Experts of a small language model.
Size: 10 layers, width 384.
Experts: 272 SwiGLU neurons an expert, 1 pick a token, a softmax router, a shared expert of 512 neurons.
Training: a variant of Adam for the experts, 281M tokens, 2586 steps.
Below are experts of layer 6 (counted from 0) of a mixture-of-experts language model. Rows are named router (the router's row for the expert), gate (a neuron's input weights, with its number), up (a neuron's input weights, with its number), down (a neuron's output weights, with its number) and show model dimensions 48-95. Each number is 500 + 50 x the weight over its row's rms, rounded and kept within 0 to 999. Numbers have three digits each.
Before each expert's rows: a language model's description of what the expert responds to; "mostly gets" lists some tokens that are sent to it at least half of the time. This comes from a sample of Wikipedia text that the model never trained on.

# expert 1
Single capital letters or capitalized opening pieces of names, acronyms and titles, e.g. C in CBCP, R in REITs, Nor in Norinco.
mostly gets: " C", " V", "-C", " P", " T", " Sup"
router:481411519464532495449515457531444455565470469492514451456558553524515467440429476486515501535561533438451560491503546581483464561527487449499556
gate0:555496471449499406548500466420524399593570546470498471468556541606587465491514498439448480549533552497521701606525544515450469507566485418507486
up0:531443427508476592492550452450526518514476512546475485626480541583530573467444502621439485498428531504479521570458528497526423598537539464507511
down0:529485445528486448525522381465442482508528551457509512540449491451521502443471461513461557496627454431561503593543495555489507448494496462460574
gate1:495469613520475534479441449493490503499461379456464493484499499430466509490507638489672487505498429563452569438545497503498530486561491416436520
up1:485579598446569600524554571494503627503480536508504520455525402405496487409512569486463572555398452471539442464482477444503436463547417514456442
down1:564443485538456501448532455557558507529538466517481490485391538611522542437436678607510509451478522571477524440500418511451538523419494489463501
gate2:490578530444464480495463531630431503577481460452519464615530529561501465492439596470461480562534556473426565471486496551458461565389522408466551
up2:546525491452504493499546498389588485568567533559498535530451531443439451458491491537461515532575517512481452579548468453386512477473478480580500
down2:526474539499532461383490460443507473534589492474494403547440616498433514515478463526468421495473532518520483466468586529490555467546515459462514
gate3:485548577589385473511479590413475507462532495515400480506489442449475551506479555516491450570493561522506520507612435542504527491475485476592513
up3:493399414488576496510468426583542505517451544471490506500513474466529500620597437465517492510534581467419516531511527496468445520513481482480460
down3:398521496483556533433621440523444562546563479576510564512458468355475402464450494372377520528503516537533419510546468549492542435493568569524533
gate4:436592497526490538525502549520363457520552438426500468512409494427625460550564527570456440506519565554503515473549498540502372534504501413462487
up4:506532515516518546483556567522428580540558493394499474424515475411604405515476447393464497437548509567534478545516561440399531536515518525488543
down4:578538457631503462512473379481514373534528585544389462469515584512502590486530555439515558549452457481508489597577469497485557487562535546561477
gate5:563580475405510547497559499457556496510575535476534516575499515445538507493462522524502480476443466523499532524523541536401489456497483508502559
up5:466436518455527554564488447531514435468528471505408543553493541345494496566533485515556457511468555472460456491490554533591506521574478456520429
down5:503516544544348457471503641479502571472432424504494535493505469593530468441490486608499546559504436541478485551468486358468420499473464391555446
gate6:500490495456504497464487473531491510472439521547520535502546542511610414508470462517552374495473500494534480475375521435487467524471445454484500
up6:474477504513551537481461474511516437582555567476461452515545398455556546557545511542522484435461493417608487497558446494565478465472459514602541
down6:492505458470463532594485582593407448503494406450551475564554504454471481498486448481427379505459449527525428524496498531557510507478543388493474
gate7:482529494461475591462491474556530501595506527455434583437455535552393519403481497495584510477486413521528455465445617593489531467504532496580505
up7:461564490524457479493494589477542479523500509584490513468518511520469490534395553475388476471467450476477454454500441499461491466450447437485497
down7:537514480466464532583574525459485473494409628546452488489476615434475466563467513491561473536483487420545427574458439545461518464583505513563537
gate8:522469451503480466517483524413526512492520491496419555399464529543451488486423489548506499565439542587488475484482495472504578557484448492543491
up8:536434534514540418468465517387496454461537496445517515412500434504497481423396474557467497478473531476469532443442536501439537500443438433539501
down8:454570373550582358483457564606411492496501541523412501567475522543539472490593541505542580572563518545573494563523457599438447540456546502588484
gate9:519510463516480541455442518564520578436456490480470563481523468523539604475540481384441513450477580520583529447521450515530452410531520565537472
up9:486563456434522473576490543439485566502557497633558454526428498530430495527483636499503516512445460525515480583518519472460495566469416414404438
down9:491555522554457470496412465522453522564499604575474441467455419489469366526516517519533421481430483487571481616456448526487483560483431506447494
gate10:535526599465538445479461469512500508508374476458538484527474448476671507526502442453465566504565427415514501418477581458439561441492698562481493
up10:422451440488472545444564512457486476492493488546456480408541563562503503495455583422525508483461493576549437637556435564520532525466531554465465
down10:463466550569475472427493492475418560564441567501459583537469482588466418475485503503434591474494546525585527428522451484504441475447434559572443
gate11:508543410537535511537480451534435496485501542491548462502464462531568450427621598494426456477591553508534524522503491530496589536523504523478520
up11:541577606522473488483539500577489596489484526430482546435516391489489553518431522518419631543492498560525505558583447543509494530540520454507491
down11:522497563515422450461462515442464525513505490480506415460526505494465408452400464457571457461410438601557609546443437513564530399468437503456554
gate12:422456531551482510513423527595499530476510507565514522416510591395517509439443469498509421538517463536523505569539577460479592476459519513459575
up12:391487483521583506454446487452474462429505477496545541461591488512564474525485509518414517505455590576593511573591563411505533486480574547477453
down12:461494433532574467489492578500622480515472571443571521468448486562535453556426581487551520542475568507471518498514386529497572558531585380560578
gate13:521471451508578685486539525503575470464505433479522494462462556540393452453493463501522419500425541488444500488546398488485433512455535465515484
up13:544489516393543605401492460567552412446471403507462477472480515539493464446505472569512467584504615455432520358540599471469410467548524526443533
down13:494545532486518457502489505571473510566487543567484389586507433515485477433585512544453496487423492598527430489509441496524567578396471434488504
gate14:508393425520458368508507496473491479482527541418545662553402513530489505463557505440424536464419508549389658566478499372531567434514555480489451
up14:495571492469492500512456467577491596480511441417469482521516575493524553551458523537565462449519518553485529518395563489475499411540486493546533
down14:515478536484451422499546421518565504560456552503542505470520499436369508436456592491499474418588461540603509521401563538444484557470475580462517
gate15:503664515533533508494476449499430510581513358506580533603484580515396439501456576488476532501601502492625457521543466437524555495534541496543624
up15:575397396515491424481534494467506569505388465504602425493486480532483520465482542469521580554511511476522514537373529506560539534412536508441533
down15:425508470465461426499563466415524451404479529516467517567515440501535511526483483523454467465558532452584385526521505357509469434504507475626551
gate16:459529452528500498499558533521434543502553507520528463508516497529473486480406475563500477479511571493536584435460484430530501542524499568535498
up16:467515490554513472519484533478545420597512451463521494576544479435472423458412548570435526510549599523548574433541514512482455445534462544558530
down16:468459479463546482528526454587494539500479628495494530495504463450605533449501480444498508481568464513474524482530475519473473486484558560536502
gate17:498444544496405429523451477480536437510396443469492481428497511531624526474509436461534503494512522421616456464504453489512643448448556530495578
up17:520378504553476518489462498374557447578406515506587481509325528605567484452525477489484507543497407515526534459501408443476475542457580500449542
down17:610500516475423479450570488499531644502462567467540433445469464601537523405475438500497506501624396540588435581671538444473547483514535510500413
gate18:486548459367437490482541487573434418602541493508535497549419481478490508445479553457514501468535511619534450457501467510459544511536452477515446
up18:619509445585545521511477555492539620484558563418508542504563453486548448477540467459489432537467595463524510435557554455604508507482466468437488
down18:471581498528475456517535538541423597546489521463532480508517479386436531489451509447540506539502415521563485508536554456503445450478551520521581
gate19:475408446482461479493546499433520451470498481445480564437475473544542503503536532576453529526556470512493550567486467539557447500542516436486540
up19:468465502574447435484490430547456489488496480533555514589466523484489547476499488526485509494486488437490524549579481406554555488476491534498471
down19:486569504468484360471567419499566506508543438507499416494550545507481382516527519586518321536475536545504590497502520498460528549510518545500536
gate20:474519551504540454414528598557364538453411494539509573451504385562468485576482471582485482424487481518490514560550510449494407566431524411497435
up20:515517474514500466456518496575486519571503478409504469420476490516401506498457535477536541437487450519560423418496559485517487445495521512442466
down20:651506511487536541577422591508518567532461553590495500475461320546484506520418499507518519570499495438519492420426506515469456550516455569498503
gate21:525560522546540498534575535478452597480452512450484490598461441588469415471557499513440425512534478505458593450369582574509419538486493441574632
up21:453444475420479474518562481543566546428523595440462487476454532591540421602495446485509442508451535498478465412483532521513407561507488504466475
down21:461418530565553552489536444542521504481464453434526475492552532506435480401523557439569554504460435488565598424457529492602466501443521421491528
gate22:422608449565533595523536572505446554465565469526462471367529498446532515434551437456442565473502481572539468498569524435472530505582440618521393
up22:482438597486518473530505424459624546539514594455532549522461568495411466596521539466486471449446478484435510489462495477540457431518603455499460
down22:543431530496460500531458556506422574518516531478599533446400483567513554468507449502532541433470412582493484515506460419562550477440489520475481
gate23:535604423554529441472482419475503501509409527476615416512449494532544445532389480505400452463523493490542469583469499424562526485504433451608571
up23:520484566477410457516516473548487499515458544429524453506460497543462466517528499493407464465525466528590395508492511536535528544453497427509514
down23:552471554486541533527451462514564461501459534475530535460548583513529515467509534497392480543460550545542491458565485493617541524544485466529478
gate24:551476496522527513540502458448493478460561390458541519518515474496475420486563531578531592525488518431491511462533531482492424432579509523494428
up24:502583526505526457528588510433488411474551590409447488476479527442493457538478474548517529516595485450518517502506540495560523487557540572486533
down24:393534442426557541582372566500462511510490498550525537541500452475484493562575481447586485514590462462481554461543455492377490542465540508465512
gate25:572516480450514559547562522547476485476440574533539483523476522475424557511496559484609537523537512479485445359538422466483588508367503500470565
up25:478489477477544470443514571496428516443497513522505522514526507566393488514480524522581517499509474482493461434505427515492552510451585555431549
down25:556583523502529449574462547421367427438472453572469480523578540378535487501534519524528561539518486528406446541492611539472534493483483459521497
gate26:513517543458492544470474432445418465514526558609509560555531469579391461493448537500477554491479467526579479473495555515573519401342525508535571
up26:406550443481492500417472545547482561601396529597491485588538464484528500472484459589485531495522487527517599617500567528444384500491463452511545
down26:501441386431406439510513457520534427560543495477518540508483470499451548512469479467456489541505507514514371472540438511526523519503522516457556
gate27:470516515560475471431449457476544478411514504608520435514495507437431368546443444523477438431559495549546482506479520530459463479443622481486458
up27:464477560467566570554566565474567525603455601489499502572461515513619618557596504507534582537361464494461535503548491512544478569438436509445400
down27:545449437512542553404563467508632500451498541564417479506461509471483469450528514491606429521457435420588455484473444493499569451516557581493536

# expert 8
Single-letter or consonant-cluster starts of lowercase words after articles or prepositions, such as b-ulb, f-atty, f-ossil, r-ugby.
mostly gets: " b", " f", " r", " fl", " p", " c"
router:449442430511581534435528452570401412562518397474518486467551552552505504475477504478517526487426424511504524519592487460467474586537490468472464
gate0:539488582486537512524568498498450490504515502551501632493496507528532562526513467401495535433464459485443512518496433573411545371437507470514482
up0:524459514443544575514510449448456550503535517479499475473510521529565585603517472448451484465494574459489510436523451498498507475475523515495493
down0:517474587566447451534523526510533583464451508475535477575505476505494526501508527522500542610489525471561482542467500379464534495596400489570477
gate1:490561611440498466513640512541550500446488476533517432456493526476486551438489535473583510505484501528567451504499496412569448444575518562412512
up1:467477450474528454393452485559444525538500429554501496539519519554468446498557554480501505473572497518449433558514543584409538446517521428563488
down1:483555571446572643502438497527446510508528516527492541447501418466519580537553522527592496494542489461458504408503495457530495441508503522449514
gate2:435500411435550562508520507556441608412554422518579470498447451449433528552466422548554543459465457533459583535558438544521522509409490466468524
up2:513484521479479483488606609557505567480480486484508494427500412446448478513504443499462505588553548571493524454440473448647476541432433477446543
down2:557512494579536462522524608514503474432567641459507469485404420467398563616498474343484481422465559471525523459539548525492398525485481517471438
gate3:594509406531495425507501516527424464493533416471544547506455559569442470536518591522542497508480509460450456555585387519577503469469513546532573
up3:593448511430511454478529598653509548479410502538472616472504436546501555500553611506452425434505469511398490533451401453601491580486523486449531
down3:468503574520471454526515434570510512510480522430547482482481493476532468513537515416470429527445542452544496527411449441503511571496411630526547
gate4:507429506557532487498546573570445577503466512468509577456533467489466507522531437546512515438471499559511549502514519467459581436467436441538479
up4:553508552378485554438456466499516470528561495487488463552507579453529465498491503504549514508519380425462479578558578549485496569479517529529535
down4:489498471434414458444534476472470564495491594525460414552470450646431523419461543477547478563440486476541566530552470511442507517563511490472416
gate5:465472529586495523462431513491470502515456551482525530485483506538538385557461435523474615478541447533529521558536500501478537434564435493536533
up5:517509483531538535507454538529503567491502436497447494490456460582515428507479501547494560476673447555433395422531416481506422503458566496540463
down5:556519570492470469528486423549516479546498633438462503480545456509458603490535492350460428481505456544456568474553528485579489522568450540493493
gate6:506528417481473533554558550514422576540491508516481449483501623425634611510443503435431495573484552582477525351511549477518478443463454495591543
up6:480479498493516471525558561493563519544502480472416443469491546477645594513440510534522490496523592454426593483490470443564460504478454491558498
down6:498470407514470421503553551572503514501526448548497441440431520526535542473512438491424503596542555451433532505484497469464523470543554456462562
gate7:396486620464506578474522513460562579438562484478537477552526580495508570510479442548491520548520512482518586526551508470449487526518481503503523
up7:454512539466492501474542495570509518519470436433601494578532507451488502494478482542518451513513582529413544503556502451497427546585391541470517
down7:508412580544555438481496415485458472431519468513545512495476374550440486624571492482469543464448522452527441478454569517505565523606482501549594
gate8:518442433532447520537563539395500530425599515536423574473409482537540612528473535456388516443571536575490548542493509524482487453543491536507472
up8:514484403490555464434566486410491504515495387567476451407461499525514460494488529499444484537551569503469558466485527518481553396531450441586476
down8:444499507560567460480447451460560475492621528570551532571482499525556543473561462504493449409425462459482507487566471504543565547556482571448546
gate9:467530604582500543512451524465428568498483493399508466549457535462572561494564449526539433512481496554541547479522535505481438549495468424541536
up9:569434563553449512548458423458509456610518474517559495541453550591458482529499534517501510468415456526455386485418558578511487489423503475489506
down9:466457497444571530443456482523440431482496549544448585508456472437573436528468543474451509456456478555498342570451552543524445489440458600553498
gate10:562631537522483488555543515439572610463495504403466558458475492376512407420465548467497500489478506570438421488484535491515460491503469454489433
up10:444398413467530443550604477487534455450507627582467520618548460516420517500546532531456596487478464419523505594615465447559490560497487511506448
down10:491474451392489580483481479555575446539453553456503524462445572511513566558461486554465492492539494469461427498611544496492410404549544557540477
gate11:424519575517435439550433483477527443439520474556561521500547447499458502463451468487452553495479447498496450482565513415436447493465599466454497
up11:506442556467538494558383389493566459488483506487503543502495479530450508424474506537536497415437493465501496507605441471432527549518534517473490
down11:470554480600493472450504511595503477529423587498559459401511474548513481531434494453507516467603448567510462492517491426503584465542593466483485
gate12:509472486482472520459486470511430395529521414427534476489514494434441628501417515579465393564503577554531476560530539515505544470528503518482584
up12:575504486479515522499518512455475596574495524501443480513555491504501535446585512463480534437551498525468463422436570517475485604505466489512411
down12:506529470449449519516505457478454491534528589569546494491579521484501504533441456517555445466515471472549410549480403451487486544494526520465483
gate13:502481393454466488524505499457431452511457477380580491472452602539436568489509491480536351449445576601480524574496587561499485523449372498480400
up13:495506466587426391554522511509409563542480478420527427412499583581513576507521559513492494516476462495448453486481473510538495457477486529555492
down13:561494516492525519526565482494516418492522491508589458523465477527467403472545436509511541409420506515588506496517469515579463556435430629544556
gate14:539485471476480424561600527493424505437466395554500382548450520427437498575515538513431498489594566467429582503516473526434489526588490544524546
up14:499461523385512456600581489460551487477374455561555465517484506507527495623472463560514439478523517422452583508443505529463561521566467503572592
down14:561510454516524423672545402609514448486552508526622505525423486514479481617513390537412542476647581528556460482497499477545459456502495575637570
gate15:591422426481509471467437445467568555446457473577536595511430464595438489524500565552534556492571410501467536507476506550558439486475520460491543
up15:466552526527439582498501558519415479511434529477402355524515456478604492443514423486491507524425583400560426493530531400464551506468479558502496
down15:560457534551503419446500495440561466483485516526566465521591540503506478518503464498472603551505554506544557412502411525475491487581399529465563
gate16:466440514494527488517493510480518491512580516491444622448500554589389538551557469519307500498502443457465509516471464496590471550435525556561466
up16:460496530443499530543523554495476558531529593500325478528501561484628476452501495453540498554508501569530539589488544386528530475459458401400503
down16:464495459514519399522515495535503470495546482463459589492474444557477558469470493481587566540517463537509503544621498494471492487551501519524521
gate17:495347509520497489454554490501520468558547450478494481505576554465528528539466490616489534534448541386531431542428515484454485566526549499432520
up17:416477550502518540510544497438547399558346521480486492524590476498512498491487473462383544571492591399434576542422454441483515478528617524499532
down17:465541479505421512485423459486567422401549564424533517501571540442531453471445554552539479573426453513516583487482432523461471532507541503439449
gate18:431516526533514452559466481503538462547557569458503595508472511444500502506518621502492446535502543462524373443457438465513446599409562527537489
up18:514487542544547533556525537527486388582462577497525496443589537445576537498497457594440471470508520593591413522565520590487429470501503511518465
down18:395492389527559514459644480585488555554518498494499441481521498611476518458479490511445424523553436615543529575609496530482505506491497532417544
gate19:452584557593471548464548491500442429529613558500421480517491557487547532467533501405513477478611460500484526512493475437421557465593449565608533
up19:546460408455513381504543481473613498533488514562528550401430445551533514524514434496550439520507540641370560461491482506491577524523474573451480
down19:518618555453531520547428459475481594519487425519474490473461454475459536494478574503583514501461520407528518585479450566509488521537501517480528
gate20:484500512466521541477478536392466471418514474504456564464454508442456386518500462554526594496478533667461470517569538503451530543597502542428549
up20:463435546459475447507533482511524508474436511502536574537473516533571573493550490408456446556500567490534499563423407468524559437466464535571434
down20:541497444494461540516532552442480475538547451523464493486496437531444505406524471477489566511475488496404602469543442507449474460485457435449506
gate21:525498625524552473504493484490507456457550553543439478504652526486562533469452460457457530510431542429611456545411485505481437477587462606472477
up21:476481520384478438473562534429539589489523438563426436504503580407505440504494417496516507485515450514550512452498563503394520526494527516564500
down21:406490487601500383420546494541556501558538506432524463426523515565547456539582404582581466494422430663508534485468518460591473472447463563475508
gate22:504540454477470459648467522524488435513516411400586497504468464607401515543500494545463444476512527539491501595558438584513501479567537534473568
up22:554572616476538482551530438510490493536511601511481494469510536489562550511525588503520540518435493457461514395571590393555515480512529528502493
down22:548503465489542530500528564532614517381469418438537605510514423529604413442486458490476505432486546449476620486428498455523441502524482502475430
gate23:514485535515524445547556511484505395480541504497495541493523533464467436571490396498497500460509493562502452598519404513516484507481511522550427
up23:489542556489514557438542514478491507539489415421566634444522450435492470567574459465566479486472489466525466492458438497544492629480465566494529
down23:532493549516443406560529428499579488471398494501426452571432499506480506614434535556459447607377419461584442444467552504501390433462452463563519
gate24:535539584469551495432436517458533558455469480557521497495477507532433518493491592569446516458498479430599494511559462536486408480510552518551485
up24:532446548435500385487476441445496491602457476497600468422501484458512472480567553481544463513426478449468539578449503437522412489484531546481519
down24:592519551555547530477551576556486462587537501509482447656480441501490523608506426511452453483492510440479469493453484523553434515518475479482445
gate25:571456492445506468602568541605483549462381511451646520427484507518554551544476535536557404465476471516455503491483532465576493509526388521459526
up25:423482490433497455450470491499515476583553558567493515436536500633470448442462591458547472504419522511618474589537418498422558510498523403494543
down25:494534457565450506474510529550488563521435463489441358495593426580513602451462499465500560481449474460431467384458398453514502475516512464583507
gate26:440434493514488499501447466478542474452503446508554532531527638521501524548635499508527488432439431488461580559557484482577548510554512493440407
up26:557533508561447510429514556547458549564552602508461486551542404474421476479477538370398598580608524604550465565461507565491494566499516450427568
down26:600481532502518551536508511492509538479426571523528472446531416552541527518446521476621605439570507508577532513508489511509499562493500494474471
gate27:420456482415557523535602536524436396540558539491500459513521549516475518488492470615509502398519455564487506486514453529507586444511543596547510
up27:527426506417495487527422506504519460531499490457554503503508447385417480532453461537542470548530531542438458424490511535444464592419464536470480
down27:480534455526514541459465517475448573517531466524437490504413489502410514482452556490492523585415488496510494486600562570510441436482496551440502

# expert 22
Words and pieces inside titles of songs, films and albums, such as Love, You, Night, Live, Look Back in Anger.
mostly gets: " Live", " Love", " You", " Night", " Life", " Girl"
router:546533420484595534501555543530439540458554484545529432403523495517455552430451533477561544556572430561517491557489527524490573518602431615500498
gate0:539496547613522496498515522520326452506495577485421488491540446511543470494501546556522480520470506618535388509462564523460565476501532523587555
up0:535499478456479542503481466541468443427512440467487514519497470508500508563482521366404478514484545465390436426619508536482505521508572484481417
down0:516450569459409573573433428517404496555482491564474539470484572447473467535553558479521486533490495673534523535607529514530620490423477470539583
gate1:536509560566554531452500496498520514525506534502455424518525471487423492586527566603568450545477504493497577418511429599498431467497548491476578
up1:530594472408552500527541520449374519543499517420404546443535571532398544566505374513572497513458560443497502495502492509537548431515672493435556
down1:468449504400442363573433501497477433469508533528467546578491589461541567461595524601538486537523502492560471557554470513442496519563521453561487
gate2:451564386506494541376493489488456465421537398568504483544473511539512536490558481431505602532502530440485493516422330396498434435546496437578549
up2:474498490512501455531477564514532569572454440510526456507426480429481467572419482500529526440508539474429500558444556577559478581412536440541590
down2:491619543505506490467449515491505567468422544485471490547484509513524502525528462431436511508462515456520524532506624577584544498388481389633475
gate3:508547421485535480536546522500553615551411456452534526578503498505536473514466495561547495497507380508503515520359521466443518457556497537456556
up3:528600592501514497457503449503565473514430525633442466555566513536417506481460409531497476552539582481516512495521464535525481531422511532552535
down3:485501481485521481456509501500555545422474469512536492470413472527464533488511499495562514503512464535448609510407530613537481479522467521557495
gate4:555677547469494580469465450482498543477497514599496549499529575520415400425542530436585630495501452508471418459471391500520524474423561525500572
up4:501484497559476426468496591515548531461488476499480491559396447465568509452514581506515495527525452536560533539605526534500479565489504534510365
down4:548456462584569502486503615486498469514525484392517460479571470444490504477546483492545444503487453537511543470495449605512470491522494580644454
gate5:552661536487397449596437499553438508512445449520474444466459492575509494495338518462471597505498587435454565508473513481544423505502515453484415
up5:474545451530566542452551553542522586514517513491543536552478489501393519495598459464502430472511514605593408501482495472526419380405424504445542
down5:461418469491445442471512501492559419457473574407542539408488446468501565492439523501511506529451556603484438381569394494430528525421505477492459
gate6:420518545491571511472535490477421412475550428540532442435521588505474472458480503577553507475483465434549499496487554435420533479552417553452477
up6:459486491492564454456534485471489626481539446487516476509499525434519502523552554495511501593546461495522453402431458459428551577474527504451610
down6:589508514538452472534480600441508502563485402516520586603411498478482536468518556556460469458501445485516544507579462522412497572424499514537540
gate7:463439582562537572485482510499458492568532558515534513521434551403560529600518567568548456483480513520478504578536563597361559552477472508484369
up7:551481527430513583490455416466543481540490502478471574453537471477426487570538461511437528424523483348595545552582474489449438499553481483478431
down7:445600541626489475484543608525492505434519550467477574427374561515508501574563527509529456515397459395467532491552484455528505502614593478469538
gate8:515514463447371661527553482539519528592550588498488503461505481523401517390508504500460460477527502422461488548499390520502426505517541507477426
up8:356651490550518516478570526458403483525555494576457503533452592606601504401580474534562465512508459542457494462528450462536420587520443542450547
down8:432521380495455466456518544400537582453439503480560471462591460515525476421518425492499530520535512497509476545459546521554458543484494434462428
gate9:531541595484499598503490483452553537541459460560522507507475418533442534530536429446446488498494537521548437433508450541400513501466553575444491
up9:511563456476451483518436421554473463563486403514534550514423419482540532474499504464496425426479521536579553472434482525523482545501538511479478
down9:555561420510563439518602411492391520525442495592571472501512486511513435487512584494478519493418524438430540585559479428407514523577525447506526
gate10:553548485477535484461533545522480602619548469578468524491557467496450467428589420510404491501456535490440491498573461494520558442461379447497485
up10:633583483532531477423499528422493488569511465587525539430495466498502589483503505535499486444541488519434453486546560568460614492498469544498450
down10:538535528578548488521446570492435552598556505511508444477433580433526571565524491459557502511539503472529601510505552518525369537529481554449422
gate11:440526490461534461485444530553494442578466560584449462537411469481522532542548592563466506520521501616459528441519385458591463454501445517501472
up11:476549508480481494460516544537525412582478477528492483529479480570514493517480523482501450529490457597490476423492442552534515537539455536400411
down11:500516532543626428494521589514442484533549470488426520505480481510575525419508482391498496431427537482541522460488443472507493478475475532490504
gate12:428580435445518409532485548493463532465465457472439518498467519562497486551494422507445595404529507537540423463444446477444457536435476538471428
up12:548466607546491529452457544484528519527483553570531499435459529491565492516456548497457484542472397518488512501517432512476501486579550482480577
down12:469479462532552500477546475579499511525464521457470479571511474464515534394501423463499524415578491505546399458461438504565518480479512562517543
gate13:520406555514545553526467531369590471584430504465421538552495556558458492573465519475578497400453459564522478526607492512447522561478509604507524
up13:559494479428520519554559514510477501521503523480448522504517509398488544445532398403578543394520458495484517563530569522426444470499533492489529
down13:454462479492531501490505464460552427447527492517501466585460449503509515585588487482393550507565494499499466416478481494433444458460607542486560
gate14:484500469549528471530492549570519563468559444582614542554534496363537478504443468509578479492520485474495502612470498607497645495550417560536477
up14:550478515530490408520409488538481471546427556530560416461435490489492469451558657485542498537543539557433522532459532550583532490487551493575434
down14:516484461556503540444413512542526443504517506498594525431471494539509455455487516512528564564411433474557362490464505587577483450600432513472454
gate15:375520494514411571459488494514625542532524536478472488463474546471495391411547503500478481504603529531449446625529377477528460494524430450510527
up15:558558482435456409544401459461517493510402482528456516506586486466524462541552530514537521504473491487554404464421513488473435463473593542521533
down15:508566510507413528503433461555485531532441429479557531469561473503555527526497501482467471447591499550471437492460525521627404512599540538481453
gate16:498549506476503449552433583476622507483446392499555518603600567519538407547464475501487430435484526531501394427458466538507470473437475501486521
up16:503460477395569448514515588548480588499508427513509442480502589470523489572436476458479498564525440535573482453466524530430524412505438578496467
down16:501505433512575518460502465477496530479529593442472429541545535554445447506548464466476514509491342486408523406553508503531563601413476486456539
gate17:481427477562491556525502570422381498493585541459467494618543528532480469523469532515445377429488518551574473602452415437538472520592474537576485
up17:497385538462502493457469569442536472446550472493518580474507521552437548459580429469511481535463504544461459546405503477552420590500480523443499
down17:496468496483473506492578493462447493412557464530498514541502522623464496467535493568423497495577484485473459612483472459521626582507473607585542
gate18:451561544546526464440427519455474398450497483470547536461419502484518568545524549561551557574552478546581546522468486517442412532474435543379472
up18:568431493435478490486529449507529511558507545537496510470591538543523505444510520484407445474448484452514508465503503517504513596555556481533538
down18:444557437420510559505448422550524481523458524525451513532444468415561465502497512458509595551434460510531525509498444494446484584482539373492473
gate19:503544467486516506486454403440524428506498405583441491433510532592510466659494450543530479520497510517593425548536463441578471537504542518485531
up19:526437532631491475469518573455543501427522517460480527490491428468548517486556510508498468463467510477372541472544525545535540526506449468515469
down19:436533494520550565532456540432483355528491459586519479553487519506581540432488407563619506539449546547527546555450451519524464557479494542602502
gate20:473519508573546403466504509548493524469567604496498504525461418501428486513514477517453500583494411496452458587465440447475446555447477405556500
up20:529502505447560527372515554464502530340568598540538446521520546580475483586490435482472527516538454512530422517476506485411501520536407578509585
down20:585546601432519544503555521490540528469459552389535540454530478571537526463500462609500476483561393456458497523485352539521607581508496516499495
gate21:482480436427518505598526434570438527535509440502468426446582564577508535444398435414538405498519554414510510453455539583544483507566440461523533
up21:594458586573510533569571507508431512446489500528448539485518599455437474503491502628540568464490481505452507549512599517620520542530450519452436
down21:414494570518529531480418451445486471421440460496587513523500550471472458489546516522547531556488426465529516427457369509533486449502484542568469
gate22:442462476558554519484471436516479576495512475440518485509518459522549487479441539514516410496488495507573481455635502446541449543482515497532514
up22:451506473537512520553525500563573497548506508566452554545438470500630526547533535488438431629442485501469487562423494505489565547537552512554513
down22:464532522586501479541578476508530529436475521558461593479457438471530463520565447586508500495601426532412496592536523453559515537527512443526531
gate23:522591489584466448443479497509511497450592560513423447509558423472479542414485553481536521526511482520461498435564555555534578534521575526532482
up23:530480567442507450525556532525546404478421472468458507537416590512481565560428519493508566485514482515427593565537479520459469521435552451549471
down23:475486464480501558553576540557559485457526490524548475482479515457439538519541498517486637444434502518492627486453502441586549466550450519493506
gate24:525552508553504496578500437535580495427547506397530576522515469500487424561495502570450509473519561477460510525444464466543419656472506440536511
up24:521567438525464525481497594443520646502505470582435560621484411507527585481502499427510355509504465491407431484476442535565535539501482521527433
down24:462470386493512459527460573520467514456542482465597458531520533504494481468530418516500477487400485550408510444461501447531522469503465580420372
gate25:537509418447503459527567548459517501433523482577443464540413544530552470444513630428517414508495501505460494505428591490530494450529569485521432
up25:484457466523536542513457538603497480495571498600555456472427469516453478442475514487535464456516471482512514504477534511467458557545499500430483
down25:510453466468447494514541475547543507519493392551442425541508510468573453521423516518508497494468561454470573420496549430527565521426491513470578
gate26:505535502504561482446427433485488567455470557501510528489500515535450502512538484515563499456539454458517611458481478562504496528534519457495441
up26:494499526455526521341530440585565495517584442513512509518600521507485526562427566431507471489507540579470500551426545499459490506453526477414506
down26:444568619515503561448514418465517466455397507475367402445451496496451459447476537520546528602476451516506446480475494443470481514440595434494520
gate27:471499554545520479388497504414487480479461450572452499522459436528457497549452514477401498571463423514435603531403393447426544625532525550562584
up27:412437472518503505424515449424468459565565469565475438546482518508446590566530567468509591337517558555500524513483398509474452547488512456549512
down27:572586493504504508476553493532463462525533463505521507549479464564521459452486537434551489448533447443470557520482526487572536539632552530453495